Below are experts of layer 6 (counted from 0) of a mixture-of-experts language model. Rows are named router (the router's row for the expert), gate (a neuron's input weights, with its number), up (a neuron's input weights, with its number) and show model dimensions 128-255. Each number is 128 + 32 x the weight over its row's rms, rounded and kept within 0 to 255. Numbers have three digits each.
After each expert's rows: "comes after" lists some tokens at least twice as common just before its tokens as in all text; "gets" lists some tokens that make up at least twice as much of what it gets as of all text. This comes from a sample of Wikipedia text that the model never trained on. Tokens count by the router's weight.

# expert 5
router:076168084155109133015166109128117088100126122122071146127088135122087160146070067143122105121156131163096164105118087114121160059121096141116104154105131071158182176094125112114166158103180109141172155174153127098112119090137123087098129066150241136161155126075117103135098185183081151143144096118115170199061150103082151139158128165101112107073110151072142176130174110111161117096116
gate0:150087121096103148132141111153147172134139102133160118107123161122154126131128138201114106132139104131119119128125155107111095117108182130153119127192074169193122121114086130127092137070146090124129054097147081065149130140152163128179169128135108085132148130052115118086139082137121127081166110124135107121099136053137124169116150176115139099080091200166086178091163087104148118059103
up0:159101124071192157114148109116127161144075144123176103159130130144145128095171101138132099151113165059120146183154165124142149118128170130115104118122089092107121146068163102114135110160093170129085098143107076150170040149122084131142088145143139168116166078131195075144140069089122141113177155160108099110080139124114173115122150123060094110130135112218152191114157122130109170089165
gate1:155099115155095137120157187135163064126151108074179122105119122130123143101116105092106146120151130122153143144132166145090209129117163155114149106096130136156115120033064154160105079143075164114074163122102120102087158073122128127114125137164117076133134151079109136122154095121119095151131224159050130147143102151129088179108129166063147063068125164113079157087144129117138145179121
up1:124113186180168117117142121100119153163145134133121128127165194100128112152215111103148082111116069100156123139178089100159141134164115072114116106122193100162137103146126162137096122194150167169165085117185135171120155172136153110154136119150097142118102062087152137169134103161119157072109158168136167150147100096139161152108143169131142135143141072192122097119109137135115125124182
gate2:125164126164098120207111129075189148081120135120127050149127094164206161151094098164109192092160132141104087148178097113120137120131122104114120116113191082129131133123100112109089078130094111188153148061205110089119156160105160136068128103179173082125154147103148085105151122137118142131170119143096116083168222048167177115142086088149084131083115105092170135127130096148227170077126
up2:140118101047131076197127135077105096174112080084181128167130117163107125215155099158119102088114147187091068058130069122056162143137111124173132111165159133112097114175125095144143122106148141113149178089146179065121178125143164104137114142147125125149110138141154089176108190155088088112194108139171148120156175142111167131091124137117102193143151150134188097145111099125112177111105
gate3:121112147132120100138095147113131094112134147209108136170096176165162128140184101111194109127191100169192104101127122101102107117135092104112137112164160126155150124178157123080101119128122127166142136190169151108140139119103162088116127129183099117125122065147181218137081136112176150199157116146199121153114137128143134081120146125161101161041132153136140145111112102150133153102159
up3:131145152110151161192160118092113160115096074085098080115170142091169114196147127093125126132126098080126142142144127170172147115132117075100137143140100141105087147083108100209128127148095100164083085127107094140062096150047105185179104126125082138156082127095116095103195158134086150104139116113083105094140106134167126133107102094149094075152100179172067156114094090108169138233171
gate4:099116136114168128102106156111157057133125122166091113171077145103147117125137144121128157058115137121122079133109129160080128161167191125151155157131092145150143109105115101111149136070161100082168078143097101132106110094117095144121105130143179097139130106113170167150091166097146170161114110185200198074159151118072154175058146136127095137111086121165090140162128104151150101174162
up4:154168143127096111094086122092087124105133190134131113137141119138106135089108164088111128117137087181135065141097134147108124117143141075106122113117124042098179143111126077105139122098129143117122097153107080103114130113107091134107122143155164120092081096088137177172146127142069119102173099145160195125132116147121146119094092132143157122188159139162152143136154124122108168127162
gate5:196144150057138104159126113091140144153127122138165143108139116112112127141119111083130154048177145146101037116196096139153108116131117117074104161130200095085136124132139138138153157089154175126157119115233111089151079081119168126130126132144128106125203119056181124085139151125115052135121114138168108126104183165114170108136124100128081117149110125101138081158107106127137104061072
up5:097101159138138083093116111158100128085170106120113157106100115095123182113136140129145150130120134151114152170080189150118089095137106121070107065075065113138184150139138091154102119176062131156076121116142138151142099151145171155092092089122115152097093130210167126161151102116124135060083196159157103102146068091089125134167221136185164166146104118143160127131179081130076099128095
gate6:109163117104073140179153137088107117106140138143141105157159155192119134125103118110163128058215153125105114067092056095110133108145148159168218152153128047169138191139139124000077113105136165098124215122170136099094155111125133125169124181141156142131110173135144095081094147149143097162135129083086074137134139185163096147159106143104141131143160119103139115107121143114164092142158
up6:082136165088177129175184113144156139125182102169170125140171104091128154135180126124133110128166100132131151107176106115132077122120105125093122144109162096176099148119163139085126118100194047133184097076141176164138099165113127125133133109097139095170122136165138142124133139173117109105118176163128130107118174096066153126066127104154056108097152110116133110146120120053122138109127
gate7:108126105060133128159102151101132064159158104092145122153114143082151084151144153174130182131152121153155131118105082153073138173138091074139170131108113108155128150134102007130100097078151102120069144138120105121151188112114098110036119102189142155190083097146112175154094220121167146169090140146150144126091156146050093176092112106114171134047164117129078180112061130121143104130168
up7:089113199093069097121130161143128207108209123126159147100206147170168168133124116157085157161186106124124095147132154155093080187137078117152072121180092157127118144104120127135093171149157054144118151144145118139222168127187106065184170087146123088130076159153110133138124104110153152113078123147129132123120140056103081122095205150108242121128151139142161113130179064173133139142140
gate8:083123141169126165156155154135178130165144118153071152122104103194172097110154112137109120053169181126109078160195136140093128117131169163181157184108128153180147161131111132086157170095174197135170051150147104079116154124107133100121088097128155118115201081173152203104100150150170101125083038128143148102108111156119157177191103093139089135135109062103152158126195153154169109168156
up8:132094099179144154101071120163095061103112139119141141137117140149099115186183113164108135106123126044177127101100222127148106106121148119120100161120151164124110156138160154146134181149079098142102131135128163125073153094131146132127094102097085102187102133128112072183146133110139131131120054078097168147152151072078092084137117155128114114165075206230092124109094068165101126137072
gate9:149099062108107138146179103187110107142162123173154102097164124166120114199139148132170111086200166149153123157074114053121117115154113105188098127157153122211142123164067125085121156123136155111164119092148120062147148127141141030162107146185153102216124084108179118162137158159167109046116121102159122144143166153141129080099161137188132135123147139125101090136156128158101137120162
up9:159134169107169107183082070142174172128156114145111143173122173109160127141152149166090151004111137149158169098137121175147135108197102159176148100125140126093125169126166128155143152113082131103138174138151177166089119130092145083115153096110117194093115165138108103133110141097147074189128079100132139107119086119119090115149116142121196159174154064123148141129164103177125051069091
comes after: " |", "0", "1", "2", "3", "4"
gets: "\n", "5", "–", "6", "4", "7"

# expert 3
router:255083142117114109142048144135160095126106124123080116130077073106150065146138195104154149119119098124100111140137113127100137078087121180156150167152156139127112119170155121110111098151162149142117059059147091077092113131095081077129102148140181141160130112135152142150126112126132144119152131125137088101171134159151097108132160128123099127128148089143155111114135133031139115131124
gate0:142131122122124105104154122122127164138108125162095172150119137162109200124107155072106090120117153133086118111132162064142131099128112186203146149170114110169159141136161106110241132112156139048104152076134119158127099129068139124146088182134118098183120072182134134129101138119141136127140157124142119151109150167108145132179183139134071090164130146161087133115073079117190141141141
up0:150130119115175112158110134113124109120157115129125131142142137114089113152127084108151099144148148166140136161131151118136135171159155118115117151100117134121161153138085152164132134116162171140092068133082089095093161119114170154094145090144138135175080101118125128135137142101109117085141134132114150162119149132136045131139091179170161163167132113136153116125140136147115119181150
gate1:106130128143128166099134123147195079072147107138128163118106166135144094157118091114066112114099146069119132155209128194149085060184101121120079107142126140136123084137121151098103184125115110121112124107147165163130217162156129126109207144114132179139106108070099097138103148144178112113090098134135111098116119135128155132074159103147122152126122069091093182109106096108067174178130
up1:138135122149152125067158199107081104098127146167150148154124097112131156135140158110188127139153107107145149141172102177164149096194083173101137135073130115197085111098106092108121100146142148144091126142159148094114182128069081128128096139130093110095083079102104183151118125187203100142096087102112108137173156098201142166103194153116085038098136141157112106131119123125092163130179
gate2:104127078148135153111199130121189089159133122119084160109081127132154164142159175120146129109215169144120059110082124132133115106172085152165121152083194071191125102130172115166170145110138129113147176085135104130134185111108105081146113148108166092152174092148184064163162109181159151157166142123182204090084122148143107078182174121084080096119077147143161129113125118143127203152136
up2:166152195152156155148102147136130127110156104134130092100119145123132149158168137152132120144098136121126161127120137111064099141105122136127088151105074107163095180123123110198101056163123100114098163160183158157163106141177098088127148160090132135088092101144088106127109156151168115215151202173105111120183130103119114107114148124075164196112076094094136125097177144133093117102071
gate3:112105115146180155139142123089195146127135147133162168160065127131136102141149095099126131151133134211114135108126121136130063109132118211105091108141111103120106089145135182140111106084110067118096072172177045175165107149130192115116130144137124155158118121175220148129065197109137110132143111136115124105157156110118095125148108136174166126115104169104111147115156103132087073158149
up3:111140144114145140109139147139108110106152152193074091108123081136119185113093144167160179121151148124124099137153122153097130140176117142073080139059121110128121153138208161139130108161078147109093107156145185106163147138153103089128117142145146066121142107137092145100142081185213153123097092136072149094120108114123143084181157145137171133113096146078058117084145145133142105095108
gate4:072111132178066170104147131121191191132102166143123123089143119101179133105123085128156110136157134108149119148147141118125129132135121158188078138190082185108123075083113118107198165119100112070216095131161174063163124121146138159163114163133123105118191200099121074154124119151136084077114162099185146115159166086118167166184123135077092117089106146089171129143159166122171150093147
up4:100165118141094109076104116171103097163151102089094086095119147165065100123104100177172146126213151186231074111139123074092142179142168106087082089156166123172191173118116125130097119142122157113062155093121149095172125146086080086150178136169131139165122136097182129141181148208117185121131087137111148094140165079097135129137169066130144200175067138124147100132144099144132118127097
gate5:115174090130131233145131131112132113174143092175110140171086160096120097188149110152155109140146108092122108167180081163086102138151060133063148122155140140096122112133134152136115133116085080138148173152156127187129051134159223196164137184168155095142131085115112095074119133125139087137161116086108109118105125092142094102145119096113156131079133043159115130122155047085121109167158
up5:110151104142169167135161141049178137119099125149154086135214148118118179111131184138115173073138119203146117131112130149189111104128138147161058123081102147128147155127069097142111105132069193191067122154161139219175094126155155119140179114150137132124215144140209092143144117134131066135121161135129143118189092141142088127149080194144139104164169158134139040108173209111128099143116
gate6:084085080128118093124154143106164095093123195084138065086139145147157108105124070094158131105102130121127143120134145096074111116127058149144138090151127138079108085100135153121161067118080104129104154148115080085142133167122186157124048121172117086127156125147106232172154177153132102047098168141102105189147135206156157076175136140150101168060159126097135134055166128181161130152136
up6:146139113115137155153101121140129149149113207093130085144149081128149089128116148109144111111118073117112156113183109093109158131128058108179174129119147176031102082097180129164164144108085122137194096078125042135080153152123153150126116057134124097126121099092093163115125178156086074085106135153101109113185130138177175133133095104127154156151177170120090168119196132133136108095105
gate7:161136102136191141119106124100177091113106150125130100072170094123191130103170149059089149114083101123128066094125198111154131129133129117111142129130102129184075067180175116137214151138126139108077166143113150140156159137120166104131100115111103181145145124185162199109137162111123098132139111100114158134120118145082149155106141126107086109118099122151067114138099096080153095136109
up7:143087180133167134094136128154103095144120124150165104141148158102136126112185119112162186124145234123175099119150168162113129114134159166059150125153113099169056152131160166181183135110106133171027180123145140180138134143133161122142126135127118107118159125132148129127175094131093135156097084090177099129069156120101127133203152157168177130092144167123100115138134125136154164176179
gate8:138147129176116081158101113215146161116113054108157157127098144171099137161128132121149144150075076124141139088146176109100071109163095126158158168138166096086148105125158175073089135123125148143159076112162163124130096074102098177096164145118156116123156165105192116162124173139153118106179119106153122075155124078147114095148170090196102115087093170116107177129074110145098170060094
up8:113087128071115138139087178117178116117100148118176104129119116167190084112158174162120140099171181152105117178117123166093125104135115138133172144097126142142078151161117173124094120095162166170093159124123146108099143187184166132122143146114137107066083157117098133149104090160137195177179127135158117135103099062080133168128142166106189190126194108087128198138119169122127140126141
gate9:142136124109152155123149116174152141199162176165145094175125153172138134148119137141083116099045139072160159081104134158095150080144108111099128144164120142076137056130143156134137139122089120132121148105122114126127141103140081140110096141115151131092160115139064142157165132160122116121110161115154142111153112149128073106094155153205168115114174162117122178091128073139151125085160
up9:127134097076106119105162170109079125120112162131133140121082126092085105059125142079131180103162153117199053166099173154175071110121156162071101086065084119171141115119113094128064056151177176101143122192147108127189080102116128146123145104156115082103153138126172101160155109159109135062113137152146164163132132127082175130175078114077099111118077142152109156152069168127137180104119
comes after: " of", " in", ".", "'", " for", " with"
gets: " |", " the", "|", " The", " his", " that"

# expert 1
router:106113148147148176125074142135165147121094128139095116126155076145132117104204153138094127076127168108138147134187148129181127145130151145122144127151123128129074165066152104144156105058117101103134132140084142193090158185138130150162116122067114119090079079164149200143113149143076141104123172129150120152160126084077163135157149151108104116147164104060121154111133149127131176171131
gate0:094149174188127124048083152147149156074070137192109213158144205141156099146144161145114096152122155117144135120154135079147228119138102140156183110213182107071143145117097113111163107093135145127147141121128161145149138119159123116183118113111082132137167106117106135107151140137114119142063149106074192098165139161179087125127118180123103057084137170187105132142114145138166110073151
up0:114076187140138146098142138142142127140105131120125073111117181140117151167110137129131132078096097115092144071183116086139129136128113166137146081172133092134128117130129149021144128111135095159081146158114122131206143126124115120120130163120163146091152159141087119092184105165222095210213102197142080103110119135115110071202083139109088106088148189115086147073060134101131097122148
gate1:114058133137168155125141146124144131067181107123037072161071106142181151157162076124105172047142170139135105131162140190041133094071150082120118176108106159179070062126112076114142144096146091152177105097167129108119109116113148135142204103152112074088146101128172053096176082109130162137110133238128078095133133130139112147100141190097109108181104048107181102124092167122100169158088
up1:109153129171138147127162090132198109150163146148114128146118134201141147123183131113096122136030172147153151097137131118164094133129121096081168160090131121136171140072101172104146151115062101108129170163169163113092157154131173185119117103162142142133164131161146116128129131085143122117153140175161169105124147073105117162149118149152207126162188111150110125168148055158212152117092
gate2:129118170144151100149160228098125111108117116095097114134091054139148130094115138081148075151153092065092143093143080098124177122188163131132123112188155128150137117114118089162082070145082169149050103100136050082134126109116090107154106152152184124137060094068140103093160163100101106114085168076095099141169075135187126187062147096129134090081165087121122129105141082106133156115096
up2:116130153203076095094163095041096129076103139129124066118133112096121131149106118092153070085128178108167113141178068203112109054166171128128043106153115131138195064159120154129094113170122147045176137116093075117058114157158129176138121089123126120139108115126201086125090132141096110152148119029141095157108086137135095130147119099081090137038127111150120161095079107075079121161097
gate3:163076154198108116135150111110130127105165153113160093095122119143143072136099240136129203192122187110162188182106187145086105154084049159116143079132147157092124117148093128176154180120098127134148124111114106123123093161149120129117094129107160111154147110167144120112152090181111155130113094113093100133149139130141174095131156106138085100103119164141136111058148129124102205160109
up3:124044117152160148114112143084159171115133149150163125177153124105124173092178225170143100127099096108079101125189114104107099107149140126194095074162109138122144092129121166110178136087142154099121117140111073134124108192196132082082131140122151134157092130114172167129110169146114123082146117131144099159127191129082120145096170097149124177009115096111164164141165119109124082097110
gate4:073162125199108106148074178078122125124143191092177060161151164127136172166093122162062180111082128176150137117123176155148091130127071118135105140130117168140084076072123092171056093125110153152113118086115091121125067170119087135121121121172114109124081136059147122134069199132136153114136052153144086168108153120067118105135179128091130109067170105104092132041151173145110146080131
up4:158037112140121122169164116134130163147120083160187125101142098163106118135083100125133120145100102141194134145068138108180166149106177101126148104124084114064166145115135172100140155161124167107140107132145135115144198175120135138145107120158163158088128092119080136155090094097126126123136094122130153113133128161156131131112068159100144092166154133155168086196168171110178183125078
gate5:148119138124163095149122153084141095179151146136133125161042121073185060124103087111175149150111120137140159095120133133081091095161101148154145082127162132116121115141139134109112104129070132189111127097148199128123134109123133131128086167119126114167146145089097161109139171127158100145144143125146131164112090232120097078085108197154162149064152098105163149152150110188147179137153
up5:172130118100138095116115136130120060137128142129102088062160113113080122126082142149076173164080120091111127130062164130104082168064111144097131135093139161165105193117107120205128112176113107149086129091126156147115191119099136122122135088131105115178113147105123144121158119124139173095126143151070141162099193114124136110091154120116178113121129160147159146134181135115128107165064
gate6:121073090103100098127173116117142083073118155169178137121152105144099153135150094119122087111108098098172131118164152131153131124160134139116154114131125131086122144129092143124122112055102108193099142145119133127120138099038111085087054090144131141109157121155123162053127120170126109187097176139151126115209157173113117105160135139207105121088123162076078139073109136137140133076145
up6:111105121092086117124141169158147134104157138134111153223131128144167152151131142152125114095173174118099119126105116132134195122152173056143147086096166128134134096105133129062199183096153131078146118114143097131161127043122126085102105039136155127083181131150130196167089148104106156118107123102088140169138080149104089151153185133148078071142120095119101147187122185147131140116117
gate7:118199113109155141113133158149111112075121110094103127109105137209170107146138138087123139193173104130090123114159110112111150078118102145102194128154155190136111114095180085138122077167145116108142098092161091099100115086152089103087070123195172132089144126128113153104131101139124192118142147171079124121158099141140161088143136197107151100117115113085084091106117095151209137181099
up7:094141134168077138144072125121093158101106168112091180113135173137176141152155068113120149144092104062136162100130180092115113037130084158152146189134110161161089080104152156051135080183141156174110146112076074128129099090163141129103101118105119133172113167147058099089117083134156127196148149118131163134164064116129122128108101125146108043156100151111096113128120165135148102116101
gate8:095034094106111143116161137111088122149114136169117084102156131148186121165159147197152091101129211151131148123144124159115061119077130172088132111118150119131155149144155152093142151146111116091138185139224151127155115160147115109117065153135109132144144154095115120162141195156201127181108125097113112106121130174107141079184114104145108150129112134127116083057146154129145144127135
up8:100051109137155106086104098185115149120169096099092121149120095113130113136176111175160045115188154102202117129159084142170113097148148180151126109172161126082128179165120127140108116058075099179195128161157133147085101132169067149092112147108109103107170123073163133105133124107176127147128158150153111152191140069128137131198178127125121145107054132102114123075151094126124172088140
gate9:183118198115117155133139163129145131097052130094093077151094143150222172101135098114127139077117135155178128147142141137123092103123153121096067096165127190168127104148124128102163055101155128148123128138100143146119162151155081083152103129125141088151121185163158180139132095146137153083120132091142093110147171143113151109132158123133099109137140101154144107109078172137114114139129
up9:111111137113176128110101127104119138089135137047140117151121105121152142090191115133166110139079139133190120110135151125138122152075163134114099178111121178101221130117149155115113079171138117131104164135105165146082147172146075091163138104111105072140122134186153081139145088148101140086116178133094108152142128172083163162061100115139151142164102083131130097185104214106084130131147
comes after: " |", "1", "2", "|", " in", "9"
gets: " ", "s", "9", "0", " (", " re"

# expert 0
router:154104155111171157186115135085145091159115141114133093113170153205127119158149103124153098085128088119133141138088118154117094168126192098132143109092166110130128137098098159110099108170075162152123128103181168096150120113113121107149106130121119112101122100094138123136176172052127069123081136135104183125193181131127057123110131131175159130159166146056107136133137062167149192132122
gate0:134113164112099139132145140107175078088121169151117152142175124170086092081173097098098116121120148094157211125102158141123130113136119177107090150155163164091163122099079110127160162149119097112181132130122130086091128148155095112124104166156158062144133118150101167163123072217093171165119111155156137151150198151091161111135141139063138107070087153127123138130133174108153154085155
up0:098194109140159150103130090140103167159105119109140125125113136119181089086125154135131179158168136137134129101144095135128116132176117107146120077113152087130071110091160132190058106107119138079109082183143096163175163200119118115088130113127131133097136131076153114107143151145064093095086137134093150121170053100135073159173130159170128107205178136080170133105120127227086156142208
gate1:164168113133119159123183121069104080106164176089139061153159187143100127092113110132144122111139079150149089093121124147122085128131128170065092158065165085092138106085119119181122187116141158141166172115167139089108183160135166151165143072156147172107172101063159134140202117101115118127092115150063123125136142140188110180141097143125145193164166152134152115164148124133113139135148
up1:108093133113111124158087067136121206169135150042147150130135066174077152128148125148075137094105154142143115167113135155134149183056149143115117156095144095063109140148127128173108041167134100050078094154163173155150102086082146112095116116119177163118120147139151105128089110140133082175112113144124132159138138059146136150129100129097127141158128161099088214087140131171102104108113
gate2:167171092074163164132174152118015136126103151097106138112122134105198114152115197089187105123169097134173095124120080100156142147137102107118115101125043103135139170186105115108168121088136137101119148161203132156129108114106142101102187109095099140120133067176086133061158110122092104119152150158156110163142086170157137125134133125125153203175119122162129061118134142114144122173114
up2:165109122138134182132146198144122142157127123065111139114121155220154082134120144170154090133145073117124118129087124100103120157113159103079125122156120141191157135167073134146137126070131133104135168168120153123092114078148097125118140106128169122096126070144102197079122094125107113176129072182141158147133113130152118096106128114120122146108144155100148107132122069113193082140127
gate3:117144124126136099136115122062164167144164151144126096077097159136120120149142118107159144042120149116126106144153101146108132161157133164126134184094149117124141153152196179126086030169119168099075195085140133123130086143123150109123191109137152149096159137172162118151161189154093078107089109099057193202084115144115112103145153108099120150144114122142128127101125167098087160127079
up3:086119151138105119107145116155116171132188138162146130117151183165158116162130154113130135123168107135113140120120164098092146149073165084106062119183132137149122098137161149083149093209123091149163139095133170131093144113155097177092134160140065151163128140115086183095127104158124119147138083094093107142111173162150138041106135172109106134192088127109126147090111179074164120177126
gate4:091182113147125142103106161136075107084115116162096181116119098135147129132107106115138156159153099118161108112126092115122131145111115078152117129174178143142146120146068123144119143156147170114087138093065092153119143129133111102073089168110096094178159148131075209112073131117133204131116126137132172136096124127099109094109132145137105159058092111149121156073082087175145086170122
up4:159123091093108164146092121101113105110099065097108157134159083113086143120061115157153205079119136137157083069193111069079190149136156088117135183173190168122184095145106139169140163134116141146176141113154044135135102161070128093110178104139110117082125101148145126099102093126147109116184169188152152080132170157128096058146107125159148126111077174131134121116152066106152118150122
gate5:158154177102136138166101255121160084108123113100123112152152116201063137110149107161141046113087123130142163094115152133101135152157151174134172138104105132080093090154145190137149078081105125210125115108104082126120185156086090183145142154126106106113153200119123070165116093103134164138160125131127124107103182123150090146208179109121155121142146090125095112155152135064091146106105
up5:100127147122097124154154091088136105223201117139104107092169102163098127135119180120125057145152107107164173156096157116091120103103172134072121171152169090175110154089082069074131144152140195157117155120129154079174160157128150116190166168138124084154140134136138100097118111167146101131172141064111210154139150117083136139148174168115159109147101166129118185159177106092148146166111
gate6:064138119141107136105126113078057167131172093132130073109160121154094162144148138131164052127157144160119173149119069104150156143073158137120083125141152162120111126122127118110115049107161098053125165116099172112113088088105091087133158133121132108105124136119147081122146106156097185153132145103129167102122151155079052160111092090096156126132118057135120108075176116215130105147075
up6:132114182152127144113140099185111101168083168133096135087161159101131089119147117057127111095105072093114155122117102121159154093144113079135163145122099080130136134115137112197131107045169158172145075160123107092058095098133122177133068163157113165130140182076089080136120170082117042189131151117083153093103091114176136104134096174109106157136132128115102175122123142150107066121086
gate7:176206137149181100163147136129135125144162128148126110110146139158171090111111125077081175080089113137153147166118170126145077137148109079102153126160153116127127101116134113127131062162127142156140111113143146072157064135103141098095116144146152136161109187068138198136114111117083088101168120127165172111143127105102133141116097159095124177135184148156107204148137112144177139181152
up7:079114096128138107089103072110127144125124135176111079089150127135153160064204053162194084115167138125121074175199123104204124111152119117082154158116088100134136154114138147081089126143118119093169159103124181172164125127131149081082120147100123172132127098148208176154135117076136113145093162154092094124108086120137135158147113144109136076150076109056181112104147158131106096156121
gate8:137134151113140052144189146139151147171104143175111115117125117182094088067091172136152110086150135179098130164107115152141148108150155115097165126150112138180158106139125110146167132159061146128205114132153174041174173101108116092112150115157134105119123153131124177158086190126063187109114083167131204108156137172138089212106116121120128119170158149089120142112126134092109083143127
up8:128182157115108173113112154133177073107159118098118143126088139111134125142160134143120149133131132190116113122129103180159184100081173109128095144136123132140091103105153136118170118066109115134103110121173101159077139132147087129081153151127111114118128123138123139153109029151113120165114091123148070109138144082056120062132056101142154096138079030148137169156079180132129189133163
gate9:091124163067138148096123132123174104120151132137128133073160130142107180167104169108177105159177093087117116105236155135188145155112171121057127088157167092169134176126079112110122124223216170129143120152117122121083111138092130101108221138114121137086176097092109132137128139094154141111094129101109106146158078177114060118158152126128125128198146123074101138154097070147176151156138
up9:091153148176130100154128055122164161150173089191176114144162084104149114121106123171167077095119149164128112175117129181137156137091119148173145159088077110142050097181197141129096127125103124060158113100131116164132116149159115091117182109119111140108143153143188112139098120104102125101125122156131132135100149119120097121099137148159174138121153120114143106115144154142119129153157
comes after: "\n", "-", ":", " by", " A", " \""
gets: "-", "==", " \"", "=", "===", " A"

# expert 4
router:060142070083173110100136139190082128105146177187192148099181104126108160139108109103149131127097134149155147129095162110121100192163073109116112122128136126111129131174127112158058129142105132132137121107123096096154115146070112181122173183114136110137122142148151135109122047155121108122161097116182101073099087140179122129146112124104079192080139111182112050142066164195091033089119
gate0:131130100116135027117109162118064168082136133131132127163110140118160106151114184146128089114120116102143068153132080120138165158124135041155112124110142184066174136182083098135124064166118118170089085101141096157080126203100119128111162176128127102133067126164084141179116195132123134140128143168124193164130084144194173139120154136096072120149172176114143156110179148097131119150085
up0:135129143115181119151081085142111082128057169143190194147125134151119150176060168156136135140140106145097112120110063146123069128141141090113138149126100140179097140080086117113206120117105065125106203114188147103125171175136135068122130123114129123158141143212136108114102121099126120102119096132104089095146220167118131105156099124143228158112116190087129153163123061115154162136127
gate1:135076134126154130134110141118157158058118122160131122102111130163085067158101180128152095154102151159051129088127153194088228106142144185074115175050140110120092129095150111124117154198120143075157124138161080073148147122128169086079114171145190136166133090136137086165128132124095120068067098070090154169104134118151107155148125158133132159138102081097127116146183190141106136102162
up1:118108134061148167086119115142103155187178133114080105104127126116177054103119167095146128113136105045178116131168106160163112087093121079107159024134146056148124190111102122056113119049098144092034081135187170145112098176136123061121117131114120116102064091105138108173117157109146121119130133119134144159135103112115089172176168154161111171122104176106081103143123066136179187148099
gate2:152143076115034144128126178130109123114087164117110129111134163104199032143127153130091158143154150099151157135102110114119180140162131108097162032156161130146120132107167075087141096103147132113129122131122183113100140069138108122152107169172128133144121088065147141178105101145133139123136159095095156117109124114138137113114111164101107115148102164111079152068166150137117101120151
up2:122132074064099173203023132163107127119059208105135149136193162101136129131093034131111071157162110149095108160110115102161128116085122124131107116115153127139129171129133120087119140098146101104139091136168140142142064075145101121089165156119087072138152111094134171160044130146112134087140106114150097100123132098128164111105158144157114153123072195090097104125115095162063105121135
gate3:166148157082137158128102116139131149117164139113141134216132143115110077070111095150114070145147112148132101098110088077153089132166182097134140129093107140137115149137123145114095147135125090062130137129125144175123128085110142140063104131131102090133206199128127078162138144128098151137133177116125127096046153139058189115126124120122068138129131129166154152135148209175131087088131
up3:106140156134112153150164109086147142099137131136112123140130162159108124111116110183135110126156091079134101168139101100173123119150113155052134141142143127093114100134082191109133142149186152096133098176181161153166102142090137140129077118160175126146144168180142086144115184153117140116087076084161094112098116072096114101080117132070143101107104117124088131064179159146117142126201
gate4:106141148126177132171150099157108207079123114143122155133164129068106103128139166089139155134102176096170092163154134170122157093140182149188159148204136134145147120120145142118146122119162131140114083137192175139188136060125107103187117127136114141089161054073151184143130131112152124087118119154057133176204154117093114101160194146122152087107117098128089140156144142108224140097187
up4:135110173168125114138130160123168106121197148158119143138081129163105128145171125139197105160106076079051117155096126150113065153143140138104095137123100176109141143128110133104101082136149116074101160176076157140129135110155132101179098098135139172171019153102169171200130155144154132128124091118165123140087131093156134139060102183107141131107099120128159143130147101121134130118152
gate5:098149101093183097151207057127160095173053136168118148156130114085162145144112172109125184134129140112081094080099166111124094157117145094121107102161157093161167132137171129165135112132126143119117119095060118142136105127119192143087125125164114149105234098154178149102114169116131119104081096156150114128162071129151174112154131130095127154083146133082166192164187170182133134064135
up5:095120151149182160159108131115132133112186110156142072080114105108108107174176147176133114105134084121202154098105124096111079169124145218186154124126140101172072148097137073112132149168101087130127104054155140115163132130138125122082148131130182072152132123123113131135138129072140127092089127091147160147117102120182115143138145117156143117062114147106143144137185124115093149120125
gate6:121113071102177183113106125069143089085120176129103147124183125092102118082132147173095159149088179143115157203132108192099146119190074102146096116167131161176125107123155074115107186089157122103193136110162129106100161103167155146173147118166105093104122134146094087143174140152153094083116080079178128107139066153121065170142182109129169145148145073113147136100116178116076138074120
up6:097129116130146117118136124147151145131094167162139146201133102127113093099117182188105139151104197097149050146183066121117098141127091120044098160167120123143125109155138176086131139157144077074149205096135090118091115211180146177127076106125156074164098130142125120158102202117200130082149081097174098076085116094135103132111205065100160150128146130129125165146143104181132112073131
gate7:117116161205137134125150141177095076154153106177156129116125100102124146124095096093067200121122156164105100087159140177188169147132119108128099115138094135128133131070124088099184136086113072196155163076145061173141109191110186076128132113083055092123133072123080157141158145108090082126089092169121159106136135095141099154077121083124110111122157149125150112155132099103125122150074
up7:085106104074092089129110155131133141170078129101114147166087132098161113149148103100193106130202119143183121108126094124156114111091056072148127142150156140144153093161088095139082086148159154084118158179119108149093057187160158081100189106134146096145120096154060169130127119126112147122196103132116135116103107125122148117186088107097158131085134182171135116108113101134161132182133
gate8:173090139173130128163135094109113110175081146130078120085093182181155129127134075135118112131127120132108127191106153147140154154187120120128107114126089125099190104090122095126088115151159129134150124186059127101186079065125142157124047226121139157076175152105165108141128105121094135161142151126078110147141106119132108072071125086139141096144130110108168136077162132158116154153160
up8:102110095125138065129142120125141094132110106107121142188067138201110156112134079157107116125122105145112158177079082171121100111110120154179085145120145156141073140157131119123146125116138085176161191162114085090140107100151103164124079170142119124158071101104146120117145102153080137101131134100135147117147187148161148120047152086138093204062152046152176187110121110125090135164089
gate9:133145152102120109126086057110055164127190096114102190138142126156100141155123084157078145165114122123159091131156156117114115129098137141096147128171106133115126118113109186172128130198065151130106081113187133205185165153129126161133178117085086164127107110087146174082094108164087102164134163071159133128100180099212134141079137071123145126195147131085143148172172119092074140123099
up9:141093081148118134131157155091126186166135160104196138115105178155119136071137156123145103161092089069206103094124115141115138170092146123142076125111159131118114106066096109084119134079135133116162132161134119125071120135171059067186136140174136086151088074095100126172099129100099111073059117130106165110132133135133125075069158159100180108127173088126152116106229159119145132121142
comes after: " ", "-", " (", "–", ":", " as"
gets: "1", " of", "2", " a", "d", ":"